Experts of a small language model: width 256, 3 picks a token.
Below are experts of layer 12 (counted from 0) of a mixture-of-experts language model. Rows are named router (the router's row for the expert), up (a neuron's input weights, with its number) and show model dimensions 0-255. Each number is 50 + 15 x the weight over its row's rms, rounded and kept within 0 to 99.
Before each expert's rows: "gets" lists some tokens that make up at least twice as much of what it gets as of all text. This comes from a sample of Wikipedia text that the model never trained on. Tokens count by the router's weight.

# expert 60
gets: "the ", "The ", "s ", "his ", "its ", "their "
router:37 66 36 49 55 68 35 47 48 76 18 59 31 56 46 38 34 36 55 46 39 57 46 47 46 45 50 39 36 56 56 36 54 42 62 45 48 28 00 50 46 37 43 53 71 44 99 47 59 31 52 55 74 67 36 44 20 34 70 85 50 28 26 66 38 29 70 62 29 60 57 64 54 69 41 69 41 71 65 55 29 52 22 30 47 54 55 35 41 62 48 45 52 37 56 36 27 51 69 33 81 61 65 31 28 55 50 44 68 45 76 56 73 57 35 49 58 38 45 65 37 47 67 60 66 44 41 48 62 54 51 34 45 44 61 64 31 52 41 32 44 52 34 47 49 24 63 79 24 57 38 25 44 52 60 69 47 31 36 39 54 59 58 48 62 50 50 53 60 41 61 49 47 61 50 63 48 35 48 59 75 29 52 47 44 60 63 48 27 57 45 44 34 58 86 40 71 45 44 62 27 65 48 65 52 30 55 82 49 47 81 76 48 58 60 44 63 42 46 70 44 48 62 34 59 63 60 48 37 58 36 35 53 49 34 59 20 82 69 30 51 63 81 32 38 65 24 54 21 51 72 54 50 51 90 39
up0:20 39 84 69 14 50 48 45 43 51 52 65 42 35 54 31 69 57 43 62 29 39 73 39 59 36 53 44 55 58 49 52 63 56 58 45 48 36 41 31 62 37 45 43 41 66 54 37 41 38 28 59 55 39 38 63 44 42 65 64 65 55 64 62 50 72 45 52 45 25 42 37 37 43 52 55 58 51 82 50 47 19 74 67 46 24 66 66 23 68 43 42 53 59 39 52 13 70 62 54 42 39 18 25 23 55 46 53 58 56 66 53 57 40 19 66 60 49 61 74 47 62 25 40 70 37 45 57 76 25 68 57 63 54 40 63 35 47 66 52 41 69 78 52 61 40 46 59 47 55 58 54 39 59 28 75 63 65 27 14 30 62 39 55 66 70 59 79 43 27 52 39 62 31 48 51 67 42 50 59 38 20 22 64 69 53 76 62 42 54 55 40 40 51 28 61 68 56 43 74 46 44 53 53 65 31 36 28 57 27 42 55 27 26 44 41 50 33 63 47 78 71 45 35 49 46 50 45 64 51 43 47 38 22 48 64 40 42 65 70 53 99 46 76 54 57 66 59 50 52 67 38 13 71 65 40
up1:57 52 75 53 41 25 42 50 74 49 75 78 59 54 37 31 44 15 56 39 45 49 54 67 64 49 85 53 50 65 48 62 51 53 55 44 54 58 45 78 66 21 36 62 49 47 36 63 36 49 53 35 75 52 63 69 15 40 70 56 46 49 37 43 26 69 74 54 38 79 41 56 44 46 54 71 19 66 67 32 48 00 39 62 61 46 44 51 24 31 63 39 38 52 61 21 31 26 61 48 39 69 26 25 33 59 57 56 89 53 34 46 59 63 36 35 48 47 50 42 57 14 51 56 41 35 60 55 59 48 57 47 55 54 57 65 65 69 25 56 53 49 41 29 63 49 43 52 75 68 38 45 66 51 35 68 52 50 51 66 54 69 65 34 60 28 62 41 61 27 72 30 64 53 54 60 19 43 49 29 24 55 45 70 58 68 51 64 64 57 28 68 40 65 48 65 53 55 50 75 59 36 20 52 54 68 66 60 69 47 32 68 65 53 60 44 64 28 32 49 59 64 56 37 33 71 45 41 39 36 33 45 77 65 48 63 19 52 30 51 52 57 60 71 64 21 54 49 53 40 66 60 53 45 42 27
up2:52 82 53 41 61 53 56 50 54 48 25 22 46 42 39 81 24 26 41 62 42 65 55 70 33 44 44 20 45 83 44 43 23 08 62 70 37 57 35 36 29 30 73 58 55 23 38 69 79 55 58 65 62 22 56 54 42 32 38 53 37 43 54 63 84 50 55 68 51 74 28 64 71 87 22 40 52 44 41 45 30 70 32 40 37 31 48 46 15 46 70 46 78 74 52 29 61 52 62 44 63 47 56 58 49 51 76 47 45 84 54 43 61 59 41 45 35 37 74 42 38 60 69 56 41 60 46 59 54 48 29 37 50 49 66 34 53 71 57 46 71 44 43 45 57 53 71 44 38 45 49 42 50 73 60 39 50 43 42 37 68 43 56 40 58 47 42 41 45 48 44 39 56 51 52 29 38 50 51 33 56 51 44 67 37 88 65 63 66 41 53 15 69 77 43 44 36 36 25 27 62 47 53 49 35 28 58 64 53 46 42 48 59 85 27 39 56 45 43 32 72 63 65 77 60 53 60 77 70 57 36 40 57 36 61 46 48 46 40 33 62 66 86 54 27 55 50 42 23 50 53 60 59 68 50 41

# expert 22
gets: "/ ", "University ", "of ", "for ", "with ", "School "
router:58 41 45 48 42 74 35 50 62 53 55 53 45 17 37 54 30 59 26 49 57 61 59 60 36 79 32 53 59 57 41 66 54 49 70 49 48 43 58 42 51 46 49 46 50 54 56 55 49 73 55 30 58 47 36 63 43 51 56 50 46 51 48 52 63 43 63 42 60 49 52 59 38 58 69 32 63 52 56 69 54 64 46 44 64 50 66 49 57 63 83 67 53 51 60 46 38 61 74 11 29 61 66 48 69 53 75 43 79 85 28 54 36 54 35 22 54 45 76 67 25 63 71 38 47 28 57 39 42 35 45 22 55 85 27 64 53 80 40 75 53 35 47 65 42 59 60 60 53 66 47 40 35 28 45 44 41 68 51 32 84 51 39 79 69 59 52 50 18 44 48 44 71 68 03 49 38 40 45 65 55 68 37 37 33 49 40 25 74 44 49 14 85 50 66 26 58 38 48 68 65 60 31 69 41 65 65 51 49 51 53 48 59 25 79 68 73 35 53 38 60 40 42 69 58 23 59 41 52 71 60 73 46 49 35 62 62 78 53 95 42 80 78 41 54 55 41 63 46 57 43 60 46 45 29 41
up0:64 73 47 46 44 50 62 44 40 53 60 58 61 45 43 47 54 49 30 36 62 63 26 22 55 49 44 37 43 56 73 82 15 24 52 25 47 47 53 47 43 44 67 70 75 57 13 43 62 66 54 63 64 39 57 67 40 53 41 66 33 58 51 52 36 59 14 53 59 60 31 28 46 47 41 45 47 52 54 54 31 65 60 31 63 13 59 30 78 46 50 49 76 95 42 65 81 54 73 47 44 51 31 29 70 61 48 57 72 68 50 55 56 38 60 56 75 21 49 45 88 38 72 37 52 40 60 53 60 30 44 44 57 12 48 34 26 33 56 61 34 43 43 51 63 49 41 67 39 70 58 20 50 41 82 26 49 58 49 76 41 52 49 31 49 54 32 37 64 61 69 54 72 50 41 46 27 67 37 53 63 66 45 46 71 49 57 61 54 17 22 25 42 82 38 40 24 47 47 63 46 37 59 53 52 45 36 47 46 21 61 55 39 89 44 46 52 37 60 50 72 25 59 52 69 50 31 46 59 68 51 49 74 45 48 44 47 60 60 43 44 37 48 64 74 47 47 63 40 34 31 59 59 41 75 66
up1:30 84 82 72 30 36 51 67 36 41 49 26 45 56 42 47 30 53 62 65 56 45 60 61 60 62 55 45 52 63 38 28 47 36 67 65 34 48 36 49 65 71 46 57 36 46 54 45 51 58 40 27 62 47 48 29 69 56 24 53 58 59 75 51 34 74 37 45 45 33 61 83 51 53 84 51 19 47 40 43 33 53 34 19 30 56 75 49 58 64 30 77 43 61 67 65 65 70 75 41 65 48 20 31 24 45 37 35 57 56 53 46 36 76 39 36 31 42 64 36 50 34 52 27 66 65 44 34 62 32 58 64 35 47 81 83 51 20 41 34 51 40 70 48 52 53 36 29 75 31 47 48 73 45 57 65 63 40 39 60 40 37 40 31 38 63 53 58 49 40 46 63 43 60 90 28 32 50 65 29 68 78 34 52 52 54 79 34 49 35 42 57 42 65 39 58 70 35 25 80 49 63 34 36 58 66 45 48 38 48 60 46 45 45 63 31 73 65 45 34 45 40 28 41 72 62 65 30 42 41 38 45 22 43 44 62 41 89 48 44 63 41 49 32 80 53 57 76 40 47 51 60 48 35 39 58
up2:21 34 44 47 47 68 52 72 47 47 62 64 67 51 54 36 40 53 77 58 27 40 45 57 67 51 40 44 47 49 53 21 81 48 64 72 57 31 20 59 66 44 25 54 37 67 41 43 51 45 39 52 80 43 51 55 19 54 53 62 35 44 69 75 35 26 40 49 29 32 70 71 61 36 72 25 60 68 41 50 43 18 33 25 33 39 56 70 63 35 51 35 58 34 46 49 63 68 46 54 52 76 25 63 36 31 55 47 70 34 48 59 75 58 61 33 29 46 24 43 59 58 47 31 36 59 60 59 17 19 63 66 73 42 31 57 43 67 46 50 86 55 66 51 58 51 34 46 58 74 53 48 49 45 47 61 60 34 58 28 54 45 41 65 64 68 73 64 68 21 76 49 48 51 77 63 64 54 10 58 61 42 36 55 61 58 69 42 58 53 63 42 51 44 61 91 66 50 28 59 16 45 05 53 37 68 30 45 51 46 54 43 65 61 43 37 33 70 50 79 31 49 56 54 50 21 54 49 40 59 61 44 66 51 30 51 38 38 53 60 48 54 36 43 64 53 71 67 66 57 47 60 25 45 53 39

# expert 61
gets: "the ", "The ", "s ", "his ", "this ", "these "
router:61 73 52 59 28 71 59 43 77 66 45 39 27 75 88 41 60 68 62 67 40 49 65 40 42 50 58 37 41 55 52 53 44 58 61 73 59 53 42 64 56 74 48 37 61 39 85 39 39 45 71 92 42 45 44 50 44 61 65 67 63 41 50 66 44 59 63 37 46 54 48 57 40 71 48 76 19 73 50 51 74 71 55 76 56 45 47 31 55 51 39 51 69 25 50 51 66 40 46 64 68 52 42 47 48 39 09 53 49 48 93 63 63 56 28 68 40 77 35 49 53 40 49 59 71 46 35 36 32 18 52 72 37 54 47 33 41 40 65 43 33 52 36 46 66 33 39 80 30 39 35 36 55 55 51 62 43 44 54 46 12 39 32 62 69 59 38 69 61 51 45 43 58 50 58 42 75 33 45 67 71 45 57 49 60 35 48 88 40 32 41 44 30 63 32 60 65 48 57 43 53 71 79 46 84 33 45 54 44 32 66 74 67 57 46 73 49 35 74 59 41 38 43 56 31 86 44 48 72 52 55 32 28 55 53 54 70 63 90 53 39 46 54 53 41 71 45 41 31 50 71 38 45 38 75 56
up0:58 68 36 67 61 46 39 49 64 65 51 68 41 42 71 33 21 46 71 43 34 39 37 32 67 49 20 53 42 64 55 59 53 43 57 40 68 25 49 69 63 52 65 41 45 69 33 48 44 31 52 44 68 47 52 32 50 81 45 47 47 39 31 43 42 55 35 67 60 36 28 48 33 61 61 26 48 55 64 46 29 54 55 64 53 64 21 37 39 27 67 62 34 60 44 32 64 35 69 66 37 42 32 51 40 60 52 36 39 49 49 42 56 13 37 66 67 47 26 14 44 36 47 62 51 49 72 56 60 31 52 14 34 37 63 27 55 69 50 49 69 42 67 38 48 60 49 76 40 60 55 60 57 54 50 56 84 52 54 73 56 50 87 43 54 43 48 54 44 34 74 17 42 39 42 31 33 36 16 73 08 59 43 51 48 36 61 40 28 61 60 41 58 35 69 47 54 54 27 31 54 37 52 49 52 52 29 50 50 58 34 41 77 42 63 43 55 45 52 26 46 68 76 38 23 58 39 27 77 91 58 45 35 54 26 50 43 19 58 19 56 37 62 39 55 19 73 78 55 65 53 45 50 51 72 62
up1:40 28 08 47 27 40 85 69 46 33 48 56 32 60 51 59 49 48 40 42 55 62 23 53 32 60 41 61 49 26 45 55 30 30 43 55 45 49 39 37 50 35 32 70 47 57 70 40 26 76 47 25 21 40 49 64 43 19 44 59 66 71 65 47 73 34 44 39 41 39 27 34 52 49 61 21 43 40 36 72 55 35 50 57 51 44 60 61 51 49 54 29 70 71 59 62 55 67 60 48 37 45 71 21 74 58 55 46 28 52 45 54 56 38 70 47 49 37 64 72 11 69 22 49 22 59 57 28 85 61 49 37 34 37 64 30 43 58 96 55 75 50 55 58 62 30 69 79 46 32 64 50 56 38 65 41 72 36 30 66 45 56 45 36 57 46 52 22 75 44 78 38 43 65 56 46 44 57 53 53 56 62 45 24 49 55 69 41 54 58 68 42 40 43 63 76 69 66 50 37 27 42 50 73 48 58 21 65 52 36 44 68 59 52 58 53 11 51 64 33 45 50 84 53 55 56 50 61 55 75 40 58 51 42 83 44 34 45 42 50 52 34 56 47 26 62 60 47 39 30 57 59 42 33 41 30
up2:34 41 40 34 64 48 53 46 62 40 67 13 58 60 50 08 40 57 47 40 42 61 52 22 21 60 41 40 54 42 27 23 44 45 20 59 49 56 69 69 23 48 58 39 53 36 16 74 40 57 61 57 64 54 67 46 47 59 26 50 45 39 44 42 89 68 22 50 46 66 58 49 61 81 43 61 58 54 40 69 47 73 59 42 48 27 36 43 50 41 35 46 55 57 65 65 75 64 15 72 38 48 61 40 62 42 41 51 54 54 60 61 63 41 56 53 31 28 39 43 25 45 61 63 11 72 69 25 66 61 35 47 67 48 54 38 37 53 45 69 52 55 43 67 68 48 62 67 33 13 49 59 40 55 67 57 49 29 72 77 44 36 37 42 45 56 64 50 53 72 40 17 49 79 24 53 21 41 43 64 59 45 48 49 22 46 54 67 26 56 77 35 66 38 73 44 60 52 42 17 36 46 60 29 26 20 54 55 48 43 70 41 65 62 46 49 51 15 59 53 31 51 42 53 37 40 34 39 34 44 50 51 86 51 72 48 66 42 46 55 54 37 28 75 53 57 50 46 56 53 71 45 61 48 53 57

# expert 7
gets: "s", "es", "ers", "ing", "ts", "com"
router:65 29 39 71 36 73 50 51 61 37 45 41 46 36 36 26 56 55 40 40 50 22 49 47 61 62 48 46 13 31 48 48 47 65 40 13 38 72 97 72 79 54 60 55 57 51 61 27 73 18 27 74 42 35 73 41 49 96 65 48 40 36 48 41 75 52 45 28 58 32 72 53 64 63 65 42 46 74 58 51 38 40 55 58 35 33 44 44 45 51 68 46 43 52 27 69 41 74 53 54 27 55 57 67 67 54 42 15 66 48 83 34 41 47 88 49 54 32 62 41 30 44 78 58 52 54 60 40 52 48 59 30 35 77 68 54 34 41 64 32 40 74 44 52 68 58 30 29 57 51 28 62 47 70 56 39 46 45 33 65 68 40 69 50 54 74 58 68 36 53 62 54 47 46 34 32 31 56 64 52 39 90 32 42 34 60 60 41 49 51 43 63 59 42 51 70 54 60 35 43 57 24 34 50 57 33 37 35 58 72 73 36 55 59 75 56 45 61 57 32 33 61 74 66 46 62 34 65 66 56 65 53 72 31 48 28 49 37 48 40 65 38 37 51 37 32 52 53 46 65 34 42 27 60 60 60
up0:71 31 55 60 59 56 41 62 65 37 57 66 50 33 51 72 30 68 66 70 67 42 23 67 71 43 56 45 45 57 52 29 52 46 27 65 61 80 69 70 46 37 70 63 52 33 34 56 65 54 65 21 39 59 71 65 17 60 55 34 80 29 71 35 48 56 80 40 52 47 55 65 55 41 58 39 57 51 47 53 59 27 51 58 58 64 50 21 59 38 65 43 40 52 30 38 54 70 58 54 51 37 16 45 48 35 44 44 50 66 56 15 29 62 53 53 66 51 26 40 50 44 76 32 66 64 45 33 54 54 37 36 37 34 51 45 45 50 64 50 53 39 46 36 49 07 49 42 56 34 44 52 42 78 53 63 35 59 62 73 23 71 90 37 10 41 29 33 36 22 37 39 68 57 62 30 52 68 52 56 45 49 85 39 31 46 27 46 35 32 43 68 65 67 24 46 42 60 53 47 67 34 40 25 63 33 35 40 58 64 39 53 59 48 67 46 55 56 50 37 62 65 80 31 54 72 32 33 41 58 51 33 61 72 56 55 46 22 44 58 53 48 61 50 53 35 61 14 53 65 88 30 37 44 49 57
up1:50 44 45 54 57 63 46 57 27 40 76 51 59 41 53 55 61 69 40 34 59 48 69 50 57 70 83 71 55 42 37 48 31 30 33 48 34 64 75 69 67 25 60 51 49 46 41 22 70 12 72 51 49 17 35 44 26 58 59 52 49 57 39 50 55 51 57 64 86 58 50 19 32 43 58 76 37 65 24 63 61 32 60 19 25 62 66 62 22 45 42 42 55 67 32 49 49 48 42 58 28 46 46 36 33 68 20 38 48 45 47 66 33 60 50 45 67 46 39 52 60 71 59 77 60 50 38 35 77 38 40 56 67 54 46 82 57 67 43 46 52 61 48 31 45 30 48 53 46 66 31 41 61 60 68 27 38 35 48 49 56 03 94 28 52 59 43 36 72 76 51 59 53 30 87 48 45 51 47 54 63 51 38 48 47 56 62 58 49 06 35 53 48 32 60 67 54 61 50 63 61 40 47 40 56 53 43 64 56 40 34 70 53 54 50 64 43 50 30 55 34 60 72 40 69 55 44 63 42 28 73 46 27 47 35 55 56 36 37 35 43 97 50 53 27 38 65 51 70 56 54 41 54 36 75 64
up2:50 68 45 55 62 60 58 64 59 77 43 54 67 62 46 29 45 53 33 66 39 47 34 35 40 41 30 65 65 46 62 67 12 13 46 39 16 39 34 55 55 55 63 56 24 52 38 47 65 30 77 51 72 57 69 49 54 41 47 63 44 44 73 36 64 50 53 51 39 41 69 86 50 41 49 46 29 31 45 37 43 40 22 41 40 40 75 73 45 43 71 40 36 53 35 51 63 75 56 65 48 86 40 58 39 65 51 70 40 35 32 45 65 59 51 43 58 17 48 95 32 27 69 50 32 44 53 53 64 49 39 33 45 37 33 62 65 64 68 39 55 54 27 53 26 41 29 38 57 77 23 59 44 67 44 54 39 43 39 61 51 40 54 55 31 89 52 30 36 34 32 49 61 28 64 43 73 77 45 32 36 58 20 55 54 32 65 72 43 42 53 82 26 55 82 57 58 38 54 39 31 26 54 40 63 34 36 55 52 61 70 46 62 48 36 31 44 34 69 48 34 38 59 46 68 46 86 46 47 41 37 29 33 37 61 59 43 57 54 36 62 47 37 49 42 65 36 68 42 66 50 61 52 52 82 35

# expert 78
gets: "in", "ed", "n", "on", "el", "ing"
router:38 54 72 68 63 36 61 64 64 41 62 55 47 44 35 32 35 63 55 59 31 75 45 43 83 51 48 61 31 37 65 40 38 50 44 53 44 57 33 49 61 36 46 88 49 76 47 38 42 55 34 55 34 47 48 74 70 54 52 43 40 42 79 28 61 27 55 71 32 51 73 44 55 63 56 65 32 44 39 44 45 71 32 21 49 54 65 58 46 76 64 21 68 40 47 53 63 48 46 84 59 37 20 84 42 41 31 60 66 31 64 44 46 50 64 77 22 39 69 63 65 53 39 58 30 76 70 58 45 43 51 72 41 62 55 54 39 59 43 59 44 47 53 68 68 52 29 68 37 27 51 25 34 66 49 73 66 75 30 65 56 44 76 63 65 56 50 63 63 59 64 74 36 39 31 54 50 92 27 43 65 72 54 30 61 72 71 39 63 74 58 34 49 42 68 09 68 42 66 66 61 38 53 43 39 35 43 82 40 58 66 41 30 28 60 38 49 43 75 41 47 68 40 40 51 51 56 40 45 54 44 62 56 55 44 46 50 14 53 46 82 41 46 31 44 38 37 58 51 43 42 14 53 41 63 70
up0:48 63 46 58 38 49 56 44 63 77 57 52 44 38 54 52 43 42 40 48 39 58 18 32 64 59 51 47 50 37 74 47 55 60 64 60 65 58 26 66 71 50 71 56 15 78 52 40 51 29 45 41 48 32 60 78 47 49 63 39 39 36 65 30 41 62 35 77 35 70 68 44 62 42 86 61 46 32 70 17 48 60 33 40 58 53 54 58 59 64 34 51 47 60 39 27 48 35 71 61 48 27 35 67 54 29 31 43 73 32 60 50 65 44 33 58 38 57 38 25 65 40 52 61 21 62 62 37 51 36 67 56 47 49 95 66 79 46 70 41 24 77 47 74 53 29 46 52 49 37 52 35 57 63 33 66 56 32 82 71 68 68 57 52 34 54 65 37 50 57 11 54 40 85 67 56 45 66 58 84 48 74 32 61 68 56 55 35 41 63 86 48 41 57 34 61 63 55 50 46 49 80 49 57 74 58 38 60 33 48 65 35 36 33 40 35 42 45 65 48 57 64 43 63 01 37 56 18 60 71 36 71 44 52 56 48 27 47 53 61 70 49 54 56 36 54 46 41 56 48 53 30 63 65 27 52
up1:45 25 33 49 49 53 54 45 50 53 54 77 50 36 36 46 45 68 57 95 45 74 41 56 43 41 36 30 54 21 60 60 28 61 56 70 63 53 23 56 45 23 47 51 54 32 29 86 41 60 47 65 46 36 49 58 41 56 59 35 48 23 49 48 40 44 46 55 41 59 61 28 30 47 54 47 29 59 40 32 58 33 33 63 48 74 30 48 58 35 52 50 35 61 50 53 58 62 35 42 32 86 47 47 49 58 34 57 73 47 80 67 62 53 22 68 28 67 50 49 52 43 25 43 44 57 66 42 46 33 22 73 62 31 34 39 57 58 34 63 61 42 46 52 48 51 60 57 58 66 61 28 53 39 51 84 69 52 42 72 24 43 55 48 70 05 32 67 56 75 54 33 44 38 45 71 64 62 34 62 43 68 54 50 98 31 54 59 60 72 56 81 45 53 74 43 56 31 54 55 48 60 36 84 70 65 63 64 35 35 64 74 49 56 58 70 53 37 46 39 51 47 72 29 57 27 87 35 31 53 58 58 50 26 62 43 42 63 52 64 63 52 47 34 53 61 51 19 40 25 51 57 72 20 47 50
up2:30 43 38 74 81 67 52 52 39 27 45 58 83 63 30 42 37 55 67 50 54 73 59 43 46 50 47 54 63 46 29 53 57 34 33 27 60 31 49 44 44 21 46 55 61 74 50 56 60 77 46 33 62 49 66 60 69 45 41 85 67 48 29 28 45 60 81 35 61 25 59 58 69 55 83 70 57 33 51 57 45 55 48 58 80 83 71 22 66 67 49 34 58 39 21 67 58 74 51 55 73 33 63 28 49 46 52 77 68 55 48 53 43 64 45 71 65 57 81 33 42 34 46 51 56 48 83 51 65 45 38 46 43 55 47 58 17 61 44 34 45 47 75 62 33 40 75 48 21 45 34 63 39 46 39 40 35 57 51 39 55 31 56 45 19 39 36 43 21 35 44 64 48 44 40 56 45 62 65 50 53 37 87 34 41 70 29 36 77 52 50 40 46 31 51 42 59 46 36 47 26 39 53 58 48 53 76 52 49 57 47 46 47 29 43 38 33 35 44 64 68 67 21 48 64 77 33 56 58 50 58 52 75 41 55 34 48 52 95 50 60 36 34 33 51 77 37 36 46 46 42 38 20 40 57 64

# expert 85
gets: ".", ")", "W", "2", "°", "km"
router:37 61 37 33 26 51 56 46 33 44 28 73 60 55 28 00 31 36 51 43 45 53 49 72 44 36 67 55 52 60 50 68 52 29 57 28 47 36 29 49 30 68 43 47 58 52 46 55 44 48 52 18 42 43 48 36 42 39 24 40 19 59 31 24 61 34 50 62 42 54 47 48 69 49 46 54 53 17 70 24 45 28 19 58 65 47 49 59 48 53 56 74 59 50 30 55 57 55 50 47 48 49 49 64 32 44 55 67 50 37 73 54 58 38 66 41 46 43 57 25 54 63 64 51 64 61 44 48 62 84 37 00 46 28 55 64 51 46 40 38 70 56 44 48 30 60 36 38 86 44 13 60 54 58 48 30 67 70 61 64 46 77 67 32 27 63 41 54 46 44 41 46 99 64 51 66 52 60 76 28 55 52 34 41 55 31 28 27 58 58 53 77 58 70 68 35 53 63 59 23 53 54 53 58 55 70 59 53 61 70 45 80 36 47 65 46 57 78 63 36 62 43 59 46 37 35 57 41 51 48 42 64 34 45 51 40 67 41 44 70 26 50 61 33 35 11 65 47 65 53 73 50 58 62 68 51
up0:56 42 52 74 44 70 48 49 75 28 45 42 68 66 99 65 35 61 40 45 56 61 64 38 67 59 57 33 48 62 72 36 28 52 55 60 48 81 29 61 33 66 44 42 54 21 51 50 59 48 50 87 90 50 61 63 33 60 52 51 41 66 40 62 29 46 59 49 49 72 38 24 57 36 53 31 61 43 83 81 51 47 46 47 38 28 56 42 84 79 54 52 46 78 54 66 64 63 68 34 41 51 47 05 40 41 67 64 50 51 31 36 41 40 56 62 55 33 48 49 30 53 40 43 71 58 71 14 25 40 62 49 52 38 55 76 66 39 77 44 29 61 54 45 50 55 62 63 49 30 31 56 58 46 63 54 50 53 41 44 07 45 28 63 38 61 46 58 51 35 45 26 51 64 74 41 56 53 46 48 35 65 45 41 53 52 64 43 58 39 72 48 22 52 28 50 27 34 33 59 34 66 19 54 68 63 54 44 49 44 61 77 63 68 58 47 32 52 38 43 46 32 28 42 85 44 49 52 66 72 44 32 55 62 69 32 47 68 45 50 44 48 59 49 47 54 38 53 28 26 59 33 40 55 52 68
up1:65 24 47 64 56 72 48 63 46 72 40 76 86 38 44 32 48 68 45 49 85 42 69 49 49 41 55 83 64 40 64 57 49 66 54 48 56 49 56 35 39 27 37 64 29 21 63 46 46 71 54 25 69 29 67 47 58 16 24 63 56 40 26 45 43 63 27 99 76 47 62 55 69 61 32 55 43 49 70 45 63 67 44 29 32 62 33 54 56 53 59 81 61 44 41 27 51 62 41 54 38 56 52 83 48 77 22 62 43 42 33 26 60 54 59 39 66 61 60 46 41 52 48 37 35 53 40 51 72 32 33 66 52 50 50 69 52 76 40 24 47 58 69 54 39 45 43 66 65 65 28 82 60 40 39 66 35 59 64 69 34 59 56 40 69 36 37 45 51 37 27 34 56 41 49 42 59 78 43 87 41 41 34 52 61 34 24 46 56 51 79 58 72 65 61 51 47 79 30 39 47 59 49 44 53 60 66 61 59 48 61 34 32 55 45 32 26 58 58 31 69 56 83 37 45 56 48 25 56 58 51 60 44 40 55 56 46 63 39 72 76 41 41 46 58 44 52 68 35 69 52 75 62 45 75 51
up2:44 58 51 60 50 47 21 31 37 60 32 70 65 76 50 42 44 33 35 60 58 43 60 72 31 35 60 26 61 50 72 62 47 23 69 73 67 50 63 53 19 62 53 21 41 45 46 32 67 45 68 37 52 44 43 49 43 04 33 58 40 32 58 19 61 77 50 41 66 39 38 72 70 39 74 49 33 31 67 31 39 67 41 73 44 42 45 64 67 60 50 58 57 61 48 56 62 55 30 61 72 50 45 52 25 25 50 71 59 56 61 57 61 63 27 48 41 58 50 16 79 56 56 60 43 34 39 45 46 67 28 49 41 35 33 54 80 52 32 45 66 57 33 23 32 49 18 32 58 34 35 29 65 80 25 35 57 54 47 31 38 47 64 32 28 34 32 54 50 34 69 55 66 40 63 58 56 30 64 42 62 56 48 32 47 38 43 57 51 75 57 75 45 71 20 55 52 41 48 35 70 63 57 59 61 51 42 58 72 39 43 32 41 48 44 52 54 53 38 33 65 40 48 69 69 49 64 51 06 42 37 22 46 45 74 67 39 40 57 88 31 53 30 53 53 58 62 42 66 74 62 40 37 41 39 69

# expert 75
gets: "of ", "United ", "States ", "General ", "President ", "Minister "
router:40 71 71 53 04 64 45 39 59 57 51 54 55 59 58 56 33 62 52 24 40 48 60 39 23 32 68 49 54 56 50 47 58 30 50 53 38 28 75 14 18 39 10 41 60 78 41 60 42 62 42 46 40 43 38 80 33 43 48 62 49 56 34 60 51 44 55 61 35 51 38 62 25 41 46 36 79 49 48 58 45 67 47 44 76 51 65 29 33 76 40 56 90 44 53 66 68 30 47 62 80 73 56 40 52 72 69 68 72 55 37 47 60 59 58 34 50 67 70 39 70 47 62 59 17 79 69 43 38 67 49 46 43 29 42 53 36 40 52 58 37 61 66 55 41 56 77 50 19 51 36 60 42 49 46 59 30 32 38 42 57 79 53 77 59 90 61 52 48 51 45 43 71 43 74 37 51 41 50 66 57 65 37 47 44 52 41 46 52 15 50 66 56 52 42 39 30 58 62 71 46 34 29 55 64 60 32 67 50 45 47 22 52 53 48 29 45 11 28 49 45 59 28 60 64 44 76 64 41 30 32 43 78 52 65 38 65 45 54 79 49 59 22 76 59 61 43 45 62 55 54 52 40 55 56 56
up0:47 86 49 38 48 72 48 49 48 60 59 39 62 50 36 29 35 23 58 47 30 56 37 67 31 47 69 99 46 54 30 50 23 21 45 48 84 23 47 30 44 32 21 35 45 40 69 55 62 50 63 65 35 68 62 51 50 81 31 73 44 57 35 56 47 53 60 32 47 41 45 46 27 53 36 44 74 63 47 44 33 55 38 65 46 48 58 36 93 49 37 85 30 42 64 43 52 36 68 41 66 72 40 41 60 54 37 67 37 36 46 56 56 56 74 34 40 71 52 41 53 69 62 22 46 56 40 27 48 62 38 41 23 36 67 49 39 32 53 72 58 40 55 41 48 44 69 37 73 42 58 61 60 46 38 27 80 74 52 54 75 40 51 09 30 46 42 54 68 37 88 40 32 35 36 57 32 72 73 58 49 41 46 47 52 49 43 51 52 48 57 45 43 88 61 48 56 15 67 49 77 56 43 35 56 64 61 44 38 51 39 33 35 53 60 36 13 49 41 44 69 53 60 55 42 32 39 52 56 45 58 71 58 22 49 46 55 32 56 37 37 50 33 46 62 50 53 52 64 54 58 56 35 53 28 33
up1:36 56 51 33 21 82 34 43 29 43 43 70 54 53 39 52 27 56 60 74 56 43 33 68 43 31 48 77 51 75 73 55 51 50 42 73 47 54 65 54 58 54 82 75 43 53 25 63 54 55 55 25 52 55 43 41 43 45 34 18 35 48 49 54 38 56 27 56 72 56 67 40 52 60 49 38 80 55 42 36 49 44 86 54 42 56 33 59 40 34 47 50 62 54 36 39 49 48 67 32 40 45 19 48 69 63 63 39 66 49 63 37 39 69 70 61 56 62 12 73 81 58 27 56 49 33 51 72 76 53 62 64 41 59 61 38 69 38 56 40 36 69 70 71 45 50 46 40 53 50 53 64 47 67 25 61 49 99 36 51 69 53 64 61 49 28 63 63 33 56 63 39 57 62 62 65 35 67 27 30 56 43 43 44 89 62 45 52 62 64 48 47 61 30 25 15 34 35 48 48 69 28 77 42 45 59 44 28 58 43 25 43 53 43 60 34 16 38 37 74 79 65 32 46 49 22 51 45 70 39 57 46 49 48 42 67 71 62 32 61 56 60 40 49 48 72 49 39 63 50 63 75 41 51 26 63
up2:41 32 76 72 70 54 47 37 40 51 72 41 33 69 69 31 40 42 43 37 72 65 53 42 56 37 53 67 49 48 38 30 26 39 62 49 68 47 58 52 42 43 58 52 35 40 53 24 42 59 44 33 46 28 52 65 63 47 42 57 55 77 31 54 49 53 66 78 46 53 62 34 56 64 27 53 57 73 35 50 60 45 57 42 56 21 66 46 31 47 69 35 46 54 31 58 44 39 45 99 39 50 39 19 45 54 57 59 82 78 51 19 54 57 41 68 24 41 65 63 54 66 31 11 62 69 40 78 55 82 59 68 50 62 45 52 41 51 32 44 54 62 34 58 48 28 32 44 50 18 44 62 56 38 33 50 55 54 44 78 31 68 54 51 48 63 41 49 49 24 43 81 76 19 40 46 45 39 53 66 49 40 67 56 45 18 64 70 32 41 49 23 55 35 49 32 31 75 40 63 44 62 66 55 56 18 43 58 51 56 46 49 28 64 47 69 63 52 62 30 63 54 39 63 66 47 70 61 52 60 38 41 54 23 54 47 21 75 37 49 39 64 50 62 54 53 92 26 52 67 43 84 46 32 34 41